Experts of a small language model: width 128, 48 SwiGLU neurons an expert.
Below are experts of layer 9 (counted from 0) of a mixture-of-experts language model. Rows are named router (the router's row for the expert), gate (a neuron's input weights, with its number), up (a neuron's input weights, with its number), down (a neuron's output weights, with its number) and show model dimensions 0-127. Each number is 500 + 40 x the weight over its row's rms, rounded and kept within 0 to 999. Numbers have three digits each.
Before each expert's rows: "comes after" lists some tokens at least twice as common just before its tokens as in all text. This comes from a sample of Wikipedia text that the model never trained on. Tokens count by the router's weight.

# expert 1
comes after: " |", " |\n", "\n", "1", "0", "2"
router:475543499450492458480465538465522514472521484509497452543488476517474483503467470524511517486522543518537453479572477531560470517452488534501527435418490451568537472465522471491546539473457572428468437573482551551473479560473556524506531474501485484547542524562502515544465471481549409539507535502561522544532482534567490414570527536518512456488533485537547512539470602635476506505500
gate17:481494454517484525529418503481490551575435475524515548448523495515483471539504480469424548509451495476586539478442478535583481528475532522552503481438519560538519522454510491501444546496520484521511571485531559461497432542428447453561480548526504429514457492524477496525525546568495434501520562512423498585537484549466532480411446495548513478536446485456520495526443471444546534506508
up17:444486541478479553493474531474497545453597484550452527542477502465495556450468514477583498450483439514442491531541507546435555474526542507514462540517539443473465449502451474498511558504453504445583492490520555456537492517442501528553510481577548528448424492530511423553520486538528534525560541545520517495482452436587534520510496555484536461473550539539456519427500566459545487486512
down17:405475505466532483547490453551476479533502491491524539507604513488510541570523499485456504503484448525496538559499438461429538585429414454488492498557510532523431428466454520477529583557491532466503453464558475439497481494543479501476563437538556556550447528482527462489511458532543524492460522534526527497504493495492509526528461479495470549530525606539475459488508567560511467454457
gate18:470528456498492461505527458446535599518427554543462547488512492481519448464512549483547459418461459453567493475477489507480586501430462545475483471566546397545484513526549502452481449456487555434530518522488423482509503484437509483540523546477487519512511503516538395448480552511519475536471527514525457514488449495559565548462499474483468521549503479482489512429444576473553541501536
up18:465487538425543508481481463492405434494558451539468486473566578547424552508515442465502532547458473515556491534520491477439448422463471489558481492516518512487509474509421488503532451489506518506463567518512554499479483530502495471507491498452494477521497544539511496536546528489551491468506390566499456475527528432404504490501508516395563468484574554481482578509473497439551476526499
down18:458503451481515483514436464474478492550481451471497465494558529465483523488453412483471565519461517517460492505516421498424456497473521475526487540540442525470435480470517475496445468498538511464502581476464516493448509434558457464509509450483565419510468486460473432449515525532530466569428482514528563513513541504531580424574495492549530544570520491466427511605482548530518475459517

# expert 11
comes after: ",", ".", "s", "ed", " and", "ing"
router:508463526517490463521475455505461465467456496453517470543403537469472510498471455530539485483525511440471474479545509465469526494470459461522449410465577448530510471439466509591443390480417475538498494447474528503427548458491438503494571488502478496523431540432459499511492508459494533489515476568504455509554471564575519501526480558467539489524474526408497564563550499502538522484531
gate17:564445521458537490489527513558470545496581481542546450592503467480458494530493522513542506477557426453492484571567512582452525440549470507510464526492531505452549540531430497534497498496486470478514473461440493511493476513481604498498501450524618520420473595511444499529529426438503481493471533579538450487515470541479456546497536497528495528496550477480445481515522455511537456480489
up17:445481506518463474500514402505478498476447536479517479526500464526479474645471555487528540478528568517486461467473478542567566571502522539517497484510465475469455545525560515567500489487499432530561539630444496414498527470490470513498562480496482509518463490498502495457542541522473530504435456537579489466568497577520486524443471527485514462470516560522484495481491447520442557482548
down17:498517523504456537481545475474487434470478500515490614429497465466454492597493475437431461462519538502567488513507535480470492474521498447536548477444515434561515482569533515436542519511485544483450501494512448500465567547479497545516467536423491530465521500502559512470449496537501524541540449490396574472498600401542501507466544476525470490472415562516527472519507492519475477525508
gate18:548509526505495462513461490542506555485418482527536476512517495540472480550514434542484563567500432457514514440498496520498517489491571473483477523429514538507523475499447512571543517450563515540536548475567502471503552565486489477536481460539460486437616500496599538516422524472543505422518504576442467519516574538565445539533507518451510469460533473462529494527569491493501552542452
up18:495533471545525491510502540539455507475459466600513452533493486536434510553543584572511597488501490545531547483497452438416489447517488466437488484556454495513542532474484519592572518490501479564497525526542485505505521514451507511534486542437438494485453528516526557509478539522493514514521483512401559491529567530533519530488536486497594536559480500517583511581472472448500469476439
down18:457551427549504517512538543374511445502515545488571538557476500504458548471509477509512418575535527514538455474515420452466413482517495505501481523576536453457476523502530574541523497577495460486469461439467523501546535480521451496468573502568484568512484491492520506537513499514517532425497508492533491556457483570559573533474513473516432435438492485498457474476571502518507484492485

# expert 14
comes after: " ", "201", "200", "–", "202", "199"
router:503516486506481475517521448477541539544520518469526522488491487489443502477473469526572514441491492430568481490547511495482483466455526498575438550533417562508440465513531543586561444537469554468423504558513529453530508499505524484536441482520574488466488464502447498562479538484456496608535444514522488540544491612532494535509592571519447427486498507502501526533428460527519489511486
gate17:520537518497489577491513451582481532509503565504494491585579494500514520524495516488555544442493551499498558536470498533460470506518483507500502567506482552548472500445567532492424509456556554596495453534526556455468434476473483478467541469425421501450500499490431599509488462555482500516534524521500482548502550558417484484467596469505432480510490420492483450539494494501483469505459
up17:490468561581438506482455542547437461485524516536585533491510534499515415538470465474450508567516418465444488481475502473436532495486498549519512483571470535520562462537405524491492526554570484540529503446528524424453486521534477516494469511533516553510518480451509498557480591490442483454429491480527542575490478485488538450469491459565466510513469555491515557459530540450469478473573
down17:429519423464539543494470474547505510453522526479484497429491473595452538591522515469536448531529515497470478482437569471579476536497530509530485498522502509485418468520479451499494543547499513410466522582428479501510559477457485477523586477545490488519499515515515493492515505515418496489583461525454473421469482592470544514459552492481460492536536505533535492536478467508493537618487
gate18:493502516579477475549606467460500522539510491505511418487454544504502457529476529516524477484497515421544536533498449505486477536490453488473471486542424479466466555510519485603514506542459441503464465497477475467545466513482551540490522492523506598550555438540490566405439398513494464558541489544488526533530446484555501498478550477572508506453541558479468554456524467482466523477436
up18:527451497414484542564443543577471464493525483496507556431424505508464501452470391537466468510521570430469488565502538523472457452520505507543459506391487510523491497489521538478463490514563507553482481450489520527439515471502492538449553522480495509406511455553484445529423503552488476461478467460543550510538492536479490505561469450473391491564537482552486489495540499520511542486482
down18:467562501529438572523555514521469536485486563475526538425569527518499500497491450483443529438448469539565494478449511451475463461455477514510429451467529534532508496506500574437525439490480544441424520483487469501444493525571515528505533511531505511534478504488478492492407547472525485505467510509465521545522523524374536432577467447538498580574550580508546470494506531505515499535526